config.toml
d_model = 128
d_shared_expert = 0
normalize_top_k = true
balance_bias = true
init_std_router = 0.0346
n_kv_head = 1
rope_base = 10000.0
init_std_qkv = 0.0465
init_std_up = 0.0465
beta1 = 0.95
schedule = "wsd"
batch_tokens = 65536
Below are experts of layer 9 (counted from 0) of a mixture-of-experts language model. Rows are named router (the router's row for the expert), gate (a neuron's input weights, with its number), up (a neuron's input weights, with its number), down (a neuron's output weights, with its number) and show model dimensions 0-127. Each number is 500 + 25 x the weight over its row's rms, rounded and kept within 0 to 999. Numbers have three digits each.
After each expert's rows: "raises" lists some tokens whose logits its average output raises strongly, later layers aside; "mostly gets" lists some tokens that are sent to it at least half of the time. This comes from a sample of Wikipedia text that the model never trained on.

# expert 23
router:508493485487514503532484468499519507474490507423500487451492496524500524504555507488502547500461491523482560528522491500509505514507503490538499500487498525536491482471493527471471499506485594510532446490506462473511463556495508496494488519463509497535509498511499483515507468511480532487537514457502516458516483507509513506490514463505502503497502508456512469511497489440515490510554
gate0:523506497486466513513473484484505497490470500481558519449507500491510512478503483461476523494454461543472509483527501536503523500520504485507526467508472520481450433512595517459525509515444511515485496499530492513489497510472507460504489512487499494494556507496490449536458462503500514494503491526515468534485471470511494532490499503557510482478523502494483497502511512486507523529477
up0:497510466522531465477476505495506509506485497491456487464476479478526524509563494463506493484438477536517524511512509497529511505505547471535543537520485532485508459479512503494480518485532505484538498496522486523537495462504560505473541490444522495465475517458462510553496492481502514472491507504501497519549469476496481519491488509497506493452521504490475473502495541489553525488518
down0:496544501517527534515526482498489460478547442526466511513500528537499540532505500520513480516515499447499445530522508483497488469431489536544510516526508471519485522521545504523511443483495495483480517541480516503493469463483509506489521506539498487548497470466495481496487531530474447498486529505489523493504508476524520505502518486458516500508532507503471490519486514533489495475552
gate1:491513493483475534487526519503486510497475514518481452515519510524546509522556481511495514494513484485558513503495483522487515553512524512432485501507446498512515510508490495463513511493464485495503526508514476520533524530520507526533521535505457442505455510499523459506487501550497497512467517487490489466539444483486539457500525459514503484501476488500489473488475553476477486503547
up1:440512509521515481474538519469505514499486500534501505530493482477477553506438527517438498497529471480483505526479485482551492512490490460502495488501560519502497487522483523519504495484486464497512511510527494496503508451466481455529474511552528543491483468492504526456474501481481557495498496522490481544477542531525482486501515533491504500493535476492499513526462521532502544473488
down1:470506485495493490499498493509512524542492473457528512486497494489476467476505476507498503446499492541532433525539444499507517471478496504537506512492530501482550507511557495471536510465462494517512511524481487496508526467490500484514459454475530516513439479503501516500513492506511542530467534486529482480504470549462455502484473546490510491473530503494499478497457487484476464508481
gate2:486511511485534487492492506543516529544515525479517526500460528530535473495496484513488493528495510515512508505504528485483477492542490511470510466492491523495495489498506546483505481518424526467489467472482497493507527563490485488466459463506509485512550526512495534504486459548480502494558515481474476504490515520500562480511498498488521518467509488438485511448517481543531538487501
up2:507468520542504485510502498552536487472489525447478455504506500505472503487512523517502501527496494507539497502491530518497487537487590458480536503472457526480483496504508504506505513509533489511521486501497481544467478470481513471518532541510441531519520506460512446501526526492523544519466528487498564496539517522514500534505477507477487500508544507498493502484505495489514520458525
down2:515487506513506473510487483483529486406517563508505510502502491463515525472503502525491493500492518521524496523511500542467508518513501486565485532483513485504496522541475487557515519531527498493535521479464524489457468480487497517491488531490450504501471505488524505549493559541492476490466487508495495457502484480495478469488504491484482559494465465484503512527472535471501520501527
gate3:470493510510467527522443499485453502563551528492510488503501488525487503499508492443514456468495525493515466464487500495489468520469476490531497539511551531536474466481524496482498512469549567487554497475467474488501510471498510493495555508510503489489471489522505494512517494471511508479560470510499508539472513518511455520499510502504505489519480470496508489491462532514469523498522
up3:467535536468509511568473530504549499508497501495514464519505483512492525521538483510472495513506501525494486520455481512521469482527507504478475533512503531480489513548551522532481500531520528494546488510461504507527482462492516532492452490483487492524511503484505473433525484502501524511463511504520492542517512506505492508499478499503502451474493555483557476492518511466445491461527
down3:498519477501520483509489486508521528516488457492465459452520486476521535505467474460488506517498501528473498490441474495483558454492466517519532473498492483483530514489525522514532534505442479495448456461507503472517478443486483502560487516540511512496489471508479501537513476506483476501493505526498516474502500533497530517518461473462524515463461484509463508493479505504486483543502
gate4:585499485505494518508455526523481535512483480492474557445508507484506499505538501531507504497447478537531508537500486537548497520486469488482511470502493492467472501468512504458504513487523533512470468520507479512498515528503528512481522528461503511467498470509514453507485523535503507517542521484515476486533483489523456512512477504474543516537466521481512490501488467516546466529515
up4:448519485460531491479521553509528496502485525481522473511501496489485489498530506537472536512561480469485473477499510495517437476479465464538488472531474517510534484512493519528456483466510488486550536495535522498516479462521471497499482511464540482547444524476492526472496509483500510486518461489498515485460495497494528497519502551501464503493505511513476509492517540515497506545522
down4:485477495490504480506500477544520503519468551519503512515519478482529516557536553503486518512534537492497496514494491507515495532500528452505549497487496507488506536481476514509526515461449490542527505435484513506499443516518519551500503468526519459497523490550519500496493480506473508503502511484528443477530525524489506460496500535496532522491496472496516496514488472493523506513577
raises: "7", "6", "0", "3", "5", "4"
mostly gets: ",", "′", "78", "59", "58", "38"

# expert 127
router:498549529541519507525509452492514529481528499461507487481500534513522494493519532539483527489489521499519546534525492471529526479504465467573499524517508492536495491474515491477490505519500551515509501537461511513457501526478540534504527491496524490550493472503521516469512470501494485506476499495490537452490496550494505523498483445489512505518491463502539506490522469437487467524498
gate0:492525482514519487506494529526532496509436473525496482482494517483545529514491488503552503495512491533470515492509486515494483494521513521504508559511507522533525529435498482507498512531444521484527506525556533511515490509484478485508523528481463528488477498499502483487451492496479543510521496486487511513549502567489511504509525511468453516535464458499569492453518509518497496522492
up0:510523491484460481499500479480458507497521533469530480525510531490514482496538518465465504500494494499523504512502540514501519498508498541502542494504480449488518511556547528524571479528484479501447544505487479528481523507455520505514508438517510480523525546472526501548493494526479525458455511501476521490456499455505465523510477506496487511477487531497508493513522508529465504484518
down0:492526508486507471511470509503523527505473535474439512498467479479458483447535522503475523484520474507480478487503512538488511512497503498482496519477484458433489520519503476486483544523550500476512542493490502514475518481508514513456522487504522463527497496499531503471502535479482525498519499555481509522456509528552511466505500494478492508536502467475470506554505536452502542509547
gate1:510483461497503548512474474526501522519517516481488484486508524486488514501528513504506521506512535483516500521489563516522509455489496500472482470521481462576499477523493488523517482445538529471472471531507489518480515482486474514455523489482519502501496490470517467491513514459474493541468488489441499499458533541495521538536501529503535456514513473501531471511475547458529517499505
up1:500512510445492522495486492471487507484517490518505444496543510509499479510483503465501464509488496521500500526478520482540539499513477545477472476462528521454495521536475441489528522534555487463513520504481511507535488503522487491479506485538469508516491521521482535515546483551474531526523534496489528529530450479494493495489485525466501512468466539541476509482537482532493509482464
down1:539501493485532464514535502499483512493519467456515477547481482500509482507491495502480498488465523486502485526459507500523536491510514529475515510490486531474518513475534486482506535497456502499498445507461554496482516452495555471505513509496486469470486489481499509517497510482496461528527512455525512489546503485495470520423487543482518551493469481453471511526491482502516469457463
gate2:481477513552503507469495499500528519542513516470488520493507495461512495516490500514461518537538552489485537496478503475478503497453528488528505468469469483492462485487489498537498517486505497487489514509489502515487512509475505553507494463505529460533459477471529519508515508505463498478498532476496503462525537508460553516472468488454473541498438525518498489508561531461482530528517
up2:515543495480464511510541517474492510497481562544540488519508513489554541537481470536524481531513530497466499433453489494465498477476483490516493488500503506498502538531509467516430507521510506516478510496494548477474534536497529501523488514566518506522503492493495494480494545538504521486517510468520557481487482486490476473482498512523496517506473488503518499495530494451514510518490
down2:463486546477490522560498488446515468518487494477476477509478507479513545546480494500534497476461493466482518481488489500468481458506436492508517504466490473533500476509488498453511500501473507496494502513537457459520543407527506466505537492504477497504509507511479483477500520506538486501486459506491515478500490494510526520535477513479490519542492512471504503452485472497483469476521
gate3:515517517538521510499524480534454481526487508502528471478481539494515513556530496511522448490500521486514501524560488471502549507498471493527508510499486492517508520518478497506488506539499501484478470468456544514531510491473524492501517435493515501530462490507533537488490484439519501547450531480439469496511524500497451526491491479483512510495514463527485507496536539474517496482497
up3:521509487485477528491539481484516484497518528498531534518513506492499441560535488528452475493487504500530499478474543470476544464484504507465535497521511537530489510530511537491504529519528537537502521527488507489511470491496511511471521498517521515515493531506469523540506478503483512485513502489476498436518544485495443547505505528469453493546520503490517472510532502440523479497485
down3:498509524492477506509446501508525472503495430513525502503544539524524504476461505530505473500463504486458455507524508507494550496494520490500493519510534508502482490520498477470523540463518552504485487470491473507499503493450516473526522470502493493474492493485518486469508475562544452490496482541513440482499477535517527478545493531517518487503484491508514512485556510471479467464488
gate4:492474509523555525473505494535504567514486497497515511494469537500474528521499564515496502479535506514485480529536499511488493504477519475545490548518482452499485447456506509512485540495510501492481489531501467436520516484486525497504510471517513485484489496525477517456492525479454474523474496524489522520512503520524530465470516482568489498505498508502566506525523479503484492513538
up4:500468504550550529457520466551475538509476524492507499470493504564475540499511512493498480487506484466462467477478516518454508479494491458569504508521524488525476464490515500499503501526512530545494502536491492443537519494502521476481512490480517508482497481526444507484518558497465478506492499472463525507473498506491511501490503486520511465516525512519539492508528480496506465474541
down4:439461471471483502466477510484546472496496524500487459523515444526509478530504527492491447535485475506467564493535459533469483490505547477485520520491513524493499496480504516507495527515483472463503491465504526507500467504509500511536529497477478524520536482507518478494505516536509535496495499502496452509508497515515538487490486500482470487504496469473498484479521530498429461437529
raises: "p", "-", "pos", "to"
mostly gets: "U", "Af", "Maj", "Al", "emi", "Li"

# expert 13
router:547479493519513509511474484496509531501494570402480511494485514495521484494513531501495527519517536508473553537500481518495528521499489438492484491513515490505499509483495475475461479510503546545517472515471480474506482509493496482495501518492499444503516482540536479482488487524475517503482480478541535481508515515478494487470526491502514569490513518496530528534537478470505471544504
gate0:481480485482537551520446508489496527528489508444503497459510461510534481497494542514541500478504473517448453484521520555482500492473535439484461502499484542500489536521485482523517515490506523512508489515452531508536477489516487467487493499507481472515491475536488545516541469500462506518482478504476498533498502486472455482526540481490514523501505489530502526522504548478518503526478
up0:498467500485493507498452519496501479482538515444498479530519444525517531477487503527480520458522484490484467535500505481512534514536463519491447521525491502490507526502489486527502501473471482495478467507538495486557488481516478521445485517484509488534503531536519496511489514510438498515484536490473521515508562474500486494553537519519496477457474501481486526528503532527457491527525
down0:488522538488540518515530467493496467550528468499479516475452508493506461510469487502507491539533469512520544491474466513528486516512507498534486515479530491497510500495483511498495482487530473481534529503517466524527528503526493477500508511504520462517500534478477458495464582490495488501507490460548458521491470514499514500512498460486454507515537446472471536513477525529458521471493
gate1:487544511504551481505493519486498489536511491486484464476466478503454512496441530500495532528539506478484509487511489538505488544501497465504466484499506499498465458511448486426471503494476530526488511543481502505514468512550482496480507460525514464474479476484482500519505463493524539490483493432529525509521528481449526493486517488508487504516485525497530477524482487490528525520463
up1:466534549467552465499477556453468474514497508509526481491497473502521507530504496506509469494493532449471506491452449556475483528536493494530478461541463480504454515459473500485484490519470503547492499548509498494491495474521474541504461502525492492510492510498505557498510503484485470512507467468516537488523474487509508500457506518495492489498484499501493499518534472483522461474480
down1:535482530506488477531533514514462523538502470455467453503476514500495504513485479455513487510502489469452487519443511529471457499491481501479489482500481537454534491468499526543493573468553480472508512492505504534496509509485446463495496513490514517528510515485545488468505520502515498458485507480479493504543552493505538525520457479496508501487483523506527480510495464519529489495496
gate2:492500470515465538520505436510494482509535497479469570500511497441532507474506487491466488547490510495493504505536521515516500489546521493466496458477516489490458483505545487439498491493526491514515518514486447507488501498476495506500475505548470499488497500507565458507535507524459487494454530510513485497493478517538472472489473493457476501538522505513507521482501494485534459526487
up2:507497519492503469542521531481506535460516507546511467467499484491485489531499476480495524480543467489476495469482497519491523504477450514506512521520436541474489512479503489510485508526496518477481449471481511499499509439530479542514519468457508564458533469512429493485513501491491550487536489468465475500504511538486495500495514477544499507510447489508486508481492513482488503515497
down2:500499504528512478513494558517514513515525545483522468523493525528529501483531517479499486517485532475538465481481477511477503551505529500499473501493500491498519493489571494540478581523467472504510532466474459530493478509525492464495521513498504465478500494464510464513521507505496512494511483518493528479509545567533463480497507490487524443470468496468484493492477499460478479498472
gate3:558443467511524512468489498491496520463508558463477490469520501461520484495522481502489553460510519486538537535477517492498496526504489494506496476474499467469480556524512538478479485515558507530499479495455476518518497475525498496521480501488506466436503474514525478515484475508469481496494496519518510511520490495485529461499467520531473520478578503477482509514513473486523503508500
up3:461517531563490556506536503538442519483493460574524512534507495553524506517482497511468508480520486493477473462497489483474484474518486511516492530512498510495497524520465477467532539470465485481493523482469509494508493505431551503514508501501476519531488537526499502446502500503483535518485514498532490460500503522494478468483503484509469480506474485565504509508502487504488494483485
down3:529493509516509504516513474495501556489501501472493521461463475523515434501510498497500470443493502491541503561489514481522529484466473509508477444482536436499521526473521506466547498501521481543475523445508475507475470494476494498502496466485528468557545485479509515459531496457486500504485515484476515503509452491472484496515485494487521507498525508486501520486479529481515495470529
gate4:527504509525541456466480464475494531514497490505476518482495509515541450507506512457451472479522495489460524537481519494490500464515499507522517519490484534481471500470480522513541478536505504533488506462489508581521469501510506474531535478519538493480472501512489471506490473523512546520475513499470513502518475499538502505518490503471488545519513486504544488486526578487506539530481
up4:496469472484472479510460505513479529492506493517499554512469477515495478513472462513498551540485505524556487476476506512536490511474471471516480489499507497547509521474474556473496544448553482515479467525515491497469517496483491499519526505478504465513517519484481523513495521484462496505469492519443460460469498529481526465468515467537514509505520462503524531513513538521456493486490
down4:514472544436509561471466457490485503503501480502541481498510503534508506508500467501456506443486467515436506510490512526469529504515481468511483523503492500500469475530496548485499545515507487510484518531497529503497477519514504505535495537497497501458499480477483529511521505470500489473532475482475501564510509471525492467511514500525511497513493474497508488481433452519504489563520
raises: ". ", ", ", ".", "; ", "\n", "s"
mostly gets: "However", "year", "round", "show", "success", "game"

# expert 49
router:498489514506512443550462463467455530514480537517475508488511512545506517511534526521483560477466493504488500501519513525508494464491500498523475493482484521514490531504581492461494530488489496520515502537450452448509488533483512518530513519457454479548538469518528522496486461534522519511516499470486522508513494527495464515479488493516515520487512483480492492498527501500523495536523
gate0:482475493519482454461522491494508530498521518509492462466524493476494478484541493519483449501488530457506472470490504481518509443485473486520529478495534502523487517493519528482504513509508484461490571532485488501497502559505530485504523523483528490498486526454539492508497460554494517497498530443494479513492479486472525479467491504545547506489521476515482501512543506572509510515497
up0:477510494434453467484488496463505552498507518519472497534524524451488507519519509504495496546486459544538503490499482495500516477537501478515498473479498455476536478495480493502452519503504477504488466545472531447473503461489490493484536495496533504529504515477493517545478493504555506470554488500506497508504496525483506535505510495560511505497504456521480511481514475444501505496457
down0:514522471495503542517481525537480495510531502451495481472480487499501519494501509501471484503500518480525515536513468548488521526559555484528471496524515578504514523471489523497518453556489505485521509481531508501538497552492483495499483493515476506473483512503512486475549496487507536466452496511445533504500501502529531509494545486473479511510470545481510489505471508498555513517526
gate1:437478536520511435522477490483500501488538511493508483473534509489486527519502494498484507474512510537522499478505515518483469482523459450492488496506485494493477562503496504504526478499473456500483511508509462522475490514483497531472498482449465469473488451443485501497495473517521534514460450504513502501478522537496506494495527491495488532488545474547544506500460559514474490535501
up1:477476528533521476547495497464506488497500519515495496489462501498499547495495467493495491487481483494475473473518537518528479482501481481492504506534503487537474528503527513500537503477535482535505557521488501529424476525542506512512494479495450471476511463479521489444486514502493492496476474547521510512498511571498488534509523479517479528507557479523521477512484544527535488545485
down1:514486516561472535494511497496465445488511522557509520496518516459509475520516497486547459515530503475480518470488489491502471467500528498522500529524465496534468509510514471530454531488483500509507521501488482503520501508504507474553458535531492534488525528551457452511490499509495482491505539444458454524536478523460486510504512534505458489514499525512466496480492500483508493470498
gate2:497517461481502467525502471513470491510508490524472468521519514510508453531499484521466506470493490503512489495475499502512503491524504536505529498514519481533504520534532489474506554501490531508489516469496525470489490523478485528518499472506479488466529507523464491481487508525514500498515490485524495521479482450512469496508551545511507448553559508421546508526469446460551523480481
up2:495495546458484566521489483493497456542497512471503518537492494572499517495490433515494477494506500498499513508487528493522524502458485518490515539483463446493474484491458482488496472491488501488479489506503505558503509492504480502534482525527496503496490520485569493501465507498515478497542501518487548449477509496471499467512480500482494534498488503525468473520488565514472477506455
down2:552470508554459491512493463544531490497489472480501507501509516516483486526513461504509508483496528466528515503491518491511525454503450527513541488525471502494480499513494509508490535527465550507499478437527479479498507475479510520500508487509507516485549461536553514488510497520467509509525441476503435504480491481541497494504479494520488457551505511504453512500475497534492539487486
gate3:479545498495478513538508485465483506509450533531498520482496516516453547474502523530480471462504501480509515452495518496484509496450516547499542512505464494500489518522489476466438508474488521457508518495450506494527483537515506543508485546465436508503461485526507531496491490465465488483524530515464533510525505503499476506507499484466505510498531522488542497532475519501485480528465
up3:490504483533528509501525538563515479501472479495476529476510497470516505493499449499480476523501526475469504527531485483502518504533497488498504502502448496498470507517518531513481447521523471473467552527519503531453514558499503505477497524466512488518486529520514493495469510459464504504460516490469477478463502536514439490499457427507531525503498535498539500479503502515489528530484
down3:519489534497521464499468533480526465462505522484536509496471456480458504487518554498486522470493493536470495463497491495538445512492494512514470460535485470465515471512539508498470483508498465521495527542516522485484489527486493509466533533518503508485500488532473515534495462527496524478496511513482500519473481503506509460521505538510484523428521497495538573476509497484504449487492
gate4:508512506489556486538489505519452562501454519517521506480493510512488504521517509465485516466469493505491534505553507503507528460455469504518498505487532511491493505533541529497523514477509492465501487530456520470522444510483516543494502542490481484500491489497517447498476481562495519495478494541444531509519505528483514512522489481502520526470466475452497472470524513507499547501483
up4:561523489498554497522501508535472537510469538532529533521508484502497500512529527490489508481478494466484509508506485497514519467440474489507514513477496484515503501521497533493527527489538496438484485524468501476501437498489527542500505490510496523486505480456515456493466516540489511507457495538459529514492493502505563517532496481532521503477455490482470503475503528469469544487469
down4:516425527497479535484495509526456488496510469539528511487482461480503516505547496506471508545509478458523512490472516503484462455515517494508508504494469497488501465493521465504512491435529415478479510500485496508507508526507491499493484463509489545530515532487477487548539514482532527538489483505473516517560524513518500493493474473519508515486506481526543521471522484506493478477489
raises: "D", "A", "R", "H", "C", "B"
mostly gets: "South ", "George ", "North ", "John ", "William ", "James "

# expert 82
router:503489507503522499537481486453507526511492515442509492505482521515488504514516544515518529505437532474524567515531513468513533490511480478551499492513526482515490504489513506485477507516483500553542444506473471470487461502491541541525530474492445507570500501508482515491465466543505493525503496495493509508499498499505499505466477472490504533509474526476551500512533481474462493517516
gate0:504527467473497467523493462453554515519475546511555506535449500495490519492483482464495559494469482467503488524485526452484483501537472524516504486525505475485500502497506467526484506517460509505553502521500473505504486424472488526521482487501470515501507517525478502472501420495494481515514502460528499506530485458520485493495531462485525488501478511470498534480532490502512483500497
up0:487508466510490526520468534480501483522532488449482522490475467465489486531488505476458520504508495497512514485522486495452500514486455528499509486458517500444508482437507488481461494485512529476522490458534488503560494529472506474547518556498554504513457482498493494525526509493498478452528506489505505466506476492518507536515482517510489498540478443508459475487519486449495502499483
down0:510447498492542495479496484449501484545500480521480477470510472509482490501512516461485522494517512476501486490478525440503522487445497514474504485504496515506530509458477518507459482492482524541499491496521536484527491518517484465489496483505522484461498505488537485507526454517526515534515501529557486490526496527483476448477431497504473472515507538511492496490523426515523445502528
gate1:467471513525511518564549537473476486487485493493528485502487528495480501491509540490485489473456498530509510555452509456489515520483497480468513515493510445506499515507525514499497541469507483474513483466504488510467478512454486496506497458493467470526494513479533509509509512524513469498434498479480512486511534483472458489452523533490560530518480519519545486466478497484466511505531
up1:509488504472463535478448487464513529471524539494501505517543457484473475483491453473525527478447482528509487433521490482506495491453515461489521485517484477460510466535527499477499491507479493521488490545499513517502488488456493525520480499485530477479471498513487532542535456490504547522518477491537535531498523521508496499507543484522467511517527501535460543498517481496497483483481
down1:473499497534497512540496480488466549531510511543546480510470492506512574502492511449500554479481495508499477492462454532550492500470520537504502499510497526486520513506522467496526472521482468471467473468486482490515515479493485521511484515507526490494530519512452524475522517508529510564491505475473477477511522524520502501527491501507492511431493486523471498487475479477486486565482
gate2:508527506555480576514488508461497485505530499488495465520506491485501517506480510502463497512495490542501524512511526472522509445548512504530463457525507533504483507527553499492468510546528517547555439514526506466489495526515513490447510477511509499531525491527521540492480510505440494507494481492481477513464492505471494535504493493481521508532506458492508516539507512457496515495524
up2:525507524485440517493488513445544479550468488532537469518524476532483524513493493481492498510513497534528477497512493489525551451493522513545491479534512497494474504507548502493439511508484506481545499498489530461501520492485511498537510507505502563462524498530492531480465497497501468505500488504504467503514467484491546481523527490529511515539449488492513514558523530478496536516497
down2:537486517472530504489516485508509479492532493496502472524482487494425529489500480514541517533492482488481510508516512514493507510506508522493520505536471491533514478535480503544505500480482457497498517539510423505458502501485467519492493520494493494491475548507437492507427490531447504486506495509552536513484453472517461506492527482521473459542493505540469540499487505499501525500510
gate3:492472544496545490480473479470546455520479481520494496486515553522491512476483515524519519475443532471523526506486493476513471462480473492500518477510490508476494509512505536478525494485500504506511477469514501469502463501545501526535527531483468501493496504432513488493481496508524551482406501527471481480495514521467458498469509493487470472494479506481505498478530498523483449476500
up3:521523478493445504558481483485477505456513512443511483494488444471481480541484489491500485496532519453535530510471461459503483554501489515484473507529495494520519482475507495536484495522455486523480494507501520502480506522457516455501449532502493517486531526538487498475503497500506460547547511475482524488503484520542532478520517495496518482520461443529472496482501491513518481498518
down3:507488481484516480491500521499479504468549499471472491454526483481515506501445503519486525452534502468451491496509500526472513514511521499481483483493491481533488465550503518475525544498530516498485514460502504495480461542479492497480540517512504461479533472548503509518523509464454516487530503492535507502512504428449499509480508478454549468515474480523524493494555499478513471500522
gate4:511523505543497510518493523502545540506515489483499519516507506478475508520534479529490542509517530479522516519549539479533483489505499526472505489507580480545495484529552557473492562520525510477513470524523514500492479562515467511473512488555496505529490471499529477483486472506522479452512531491527522524508502493526482472488489505517517515500509523510492518482474443480498511537501
up4:501493543529484473474498513509528507509470466457519507507535528494533476547443457498487485522474518483489459503487494541494539509490536477494522476530491527530486530472493505523496526507510479460516491502463514477491516469530479471515513498457515492487527468488485487499512531497503533457469506530531520530466485480549489495459497501553489507510492456566493472487481538483465481515470
down4:483497438502509465477482488482503488492501462518536485468455460514530510521482480488491526462480482437498552526542513516498494482469504502505540496491438493490533508499501462496482441506504502490478489502469444469499497556487464509449498498495506510512507546515498532547521509471504495501487503502508501500522491492513505476521505517452477560517493517511530482473512521519558518507504
raises: "2", "1", "(", "5", "3", "4"
mostly gets: "^{", "; ", "^", "{", "_{", "202"

# expert 57
router:509470481530520449522468452472476516494525512495506520502493517494528490480528532499475526529497514490539523490556511507507504484481515482501512533528518484556507518499598456473495502476465500517536477497445476494467479529496510508494507482464501465547508481508523547490521510540492535529485478452485508488488493540496463478480500486521522538496493483473509490521508507509480498536520
gate11:505452488541495455506511463526485520538534523508496440484485544514503497493492510499493471554523502502503525459572501519520524549497491469499482529511497507531508512470485527485501472503495483535470511481472466506481486535542520528466496480478505520497511511469490513482493485539545546478471485510439479488498514499452478486510515497522479492494550517484538488528488489529466501497466
up11:523532481499477500449495500476475467468517505499482490460503513500469490505457466515528508515483475476513498566456488472519462474481503483550498454493532504489475468562487517492487543519502516471555503545549516490537490443509459504488486490486487507468499510492525538514529525501501484530510499521511533526503475540528493532514518519477531507472472518536510501481477494523468500516506
down11:483511524500536439507503531506497532473521533467547480505483515451476532511516461538495495493457494505434511483498513480478523511510480504478543516521528524506562495487515455444536553473504505535497515515475483490524511505527489504495508487467519543510469510489538508519524488491515530436494496485495540449511503507538502495506496502492533527516522528505497509505527477492505523469475
gate12:553489509498509448522515574471487490507471519520479494501492504530521505490506457522538472470524497527501526508514501532451536508452501522474573496499501475535504526525527504487501509469513483532461478470521499523536530541537522527504496477501448515487493492505455516511511517477491507502482528467480509497503475478507549478448526479476532508520497495516487480507510514511544539517517
up12:521508511515494475504530493488506498509501466477482453467436507481479505465505473497512485510520508446519548474537500491480512467437482518496547495533465488545524488525531474501494511505484453494468500484480487521532502511519516476491564451502459507513453516496519555507517506512496487519482480460491472497480482477461527495542482481453515486507482505531453496498503484542517499498509
down12:480490495459498510474468466499495466466453459489487505530522502473504502512481509479472504489468498476511448495479493476523421475498473484490455541519458494514477542473496550517505488504483440445532488510481510513512523490512466478518496483496511495498513486499428494527441543489513499514513531505486502492526487511497460490526473491499500524518476526506502528498526527491505507557476
gate13:504568482488492522517425487467499533522503508487488503543521523525539514496510445478462531512495543493513508494524540493506488481479492496478505544522453477478541519443489507497506514504547485530521529509547505456490496495479501499493470506514512458491466491502473533511483491569517495520527533521487499500508457509540524499484499465530536481487493498508486515483473529478528515483514
up13:533520530469493509515464511471504544480540502505481477536532516490512491509488479501441530505517536507506491483479522484523520499520542433463517500499459472462532496462538473519533495542519461500522506513502510460488491533517480509517456484510483511535487493503508508556497532533452513504501493522498525474512488509545498533473532499516525466512511495513472487500457504477468503458549
down13:474509582527525487487500479510529500486504486461505523539482508503520533541482446501488535521522484496481473526526514475472515504510531514531460533510529498537508495485507456497521519503545470472497498503486526446537515545469503527551487504522471488482492497464478514523512552497549460493502506509527498484504533486512497495520474476480475525503542495488473456512499498480545503507461
gate14:495532509513516488536492524481517510499497471505514492500526467495521522498547522499482477493502502471516520498503547520479514495442508490511495506548492490491437542504499530482531506501542498534567486509443511556481466549534513531534487532495548460470517497512528494519468525521493505518483533504490519540498503521502472493513516466500506461491478526499509420520517494509508527505484
up14:477484487522537516509548544518491481491503442491503467458507459474506487475487480545502486501545474536475513475501502500512472506525482505496505480484507522528519477503546516477463509468442485521489507540499476500526482540503503504487530481514474474526504460461521501510482495467474550497510491513510506548509488472486514496485510516550494512490462448453547486536488460548493492484468
down14:519540495476526508473484494485486472474506511494505531516499490488520476520430520495546508487528464519528509478511520533503528498476523477517508508489475525538477483500503525505482500518484493486501444541526449527490549489472501497525507468560499521518500520542532509540497500453488532519489468457530504507522516526515481488534464546536455484482501481515483515471467466491475455526512
gate15:512493491495510514515496474515519509510476529494484521505477481479506573531500529503507494496459486489498527560556488507551480503526519504466508468557528499524510526546507534471512472516477516527507504522514458492428531499481546491521499552501534514514508491519531452486513518517475497498516471484518483473485502500493496529516436501478489518482534497496471542545489528513516480519513
up15:496466463487495492525503446439509492500480521463495514516486512527526533517443519489488494505486510490531511531544466493508508483457509497484523508552546483504500539547519500507504450508519457492492488487536478499464479513519478483471482500516547536488504513557512473517525532436496536490506515509486479500503472524498509521506510508511496474482494464557488536501544484489484483529534
down15:488540547464496512483463523472488462565485501486511530499513518486493490544501490516498524523483533535518493486498493512557485501502533507535492538481479540476489496445525484516568511525500499532531506457515516488474506504479474550521492509527521504493471523531510484524479425513504488496470504480501500509494468509498522464511495473506488546545521465525529487497519486508469473519532
raises: "in ", "to ", "and "
mostly gets: "League ", "football ", "Cup ", "club ", "team ", "director "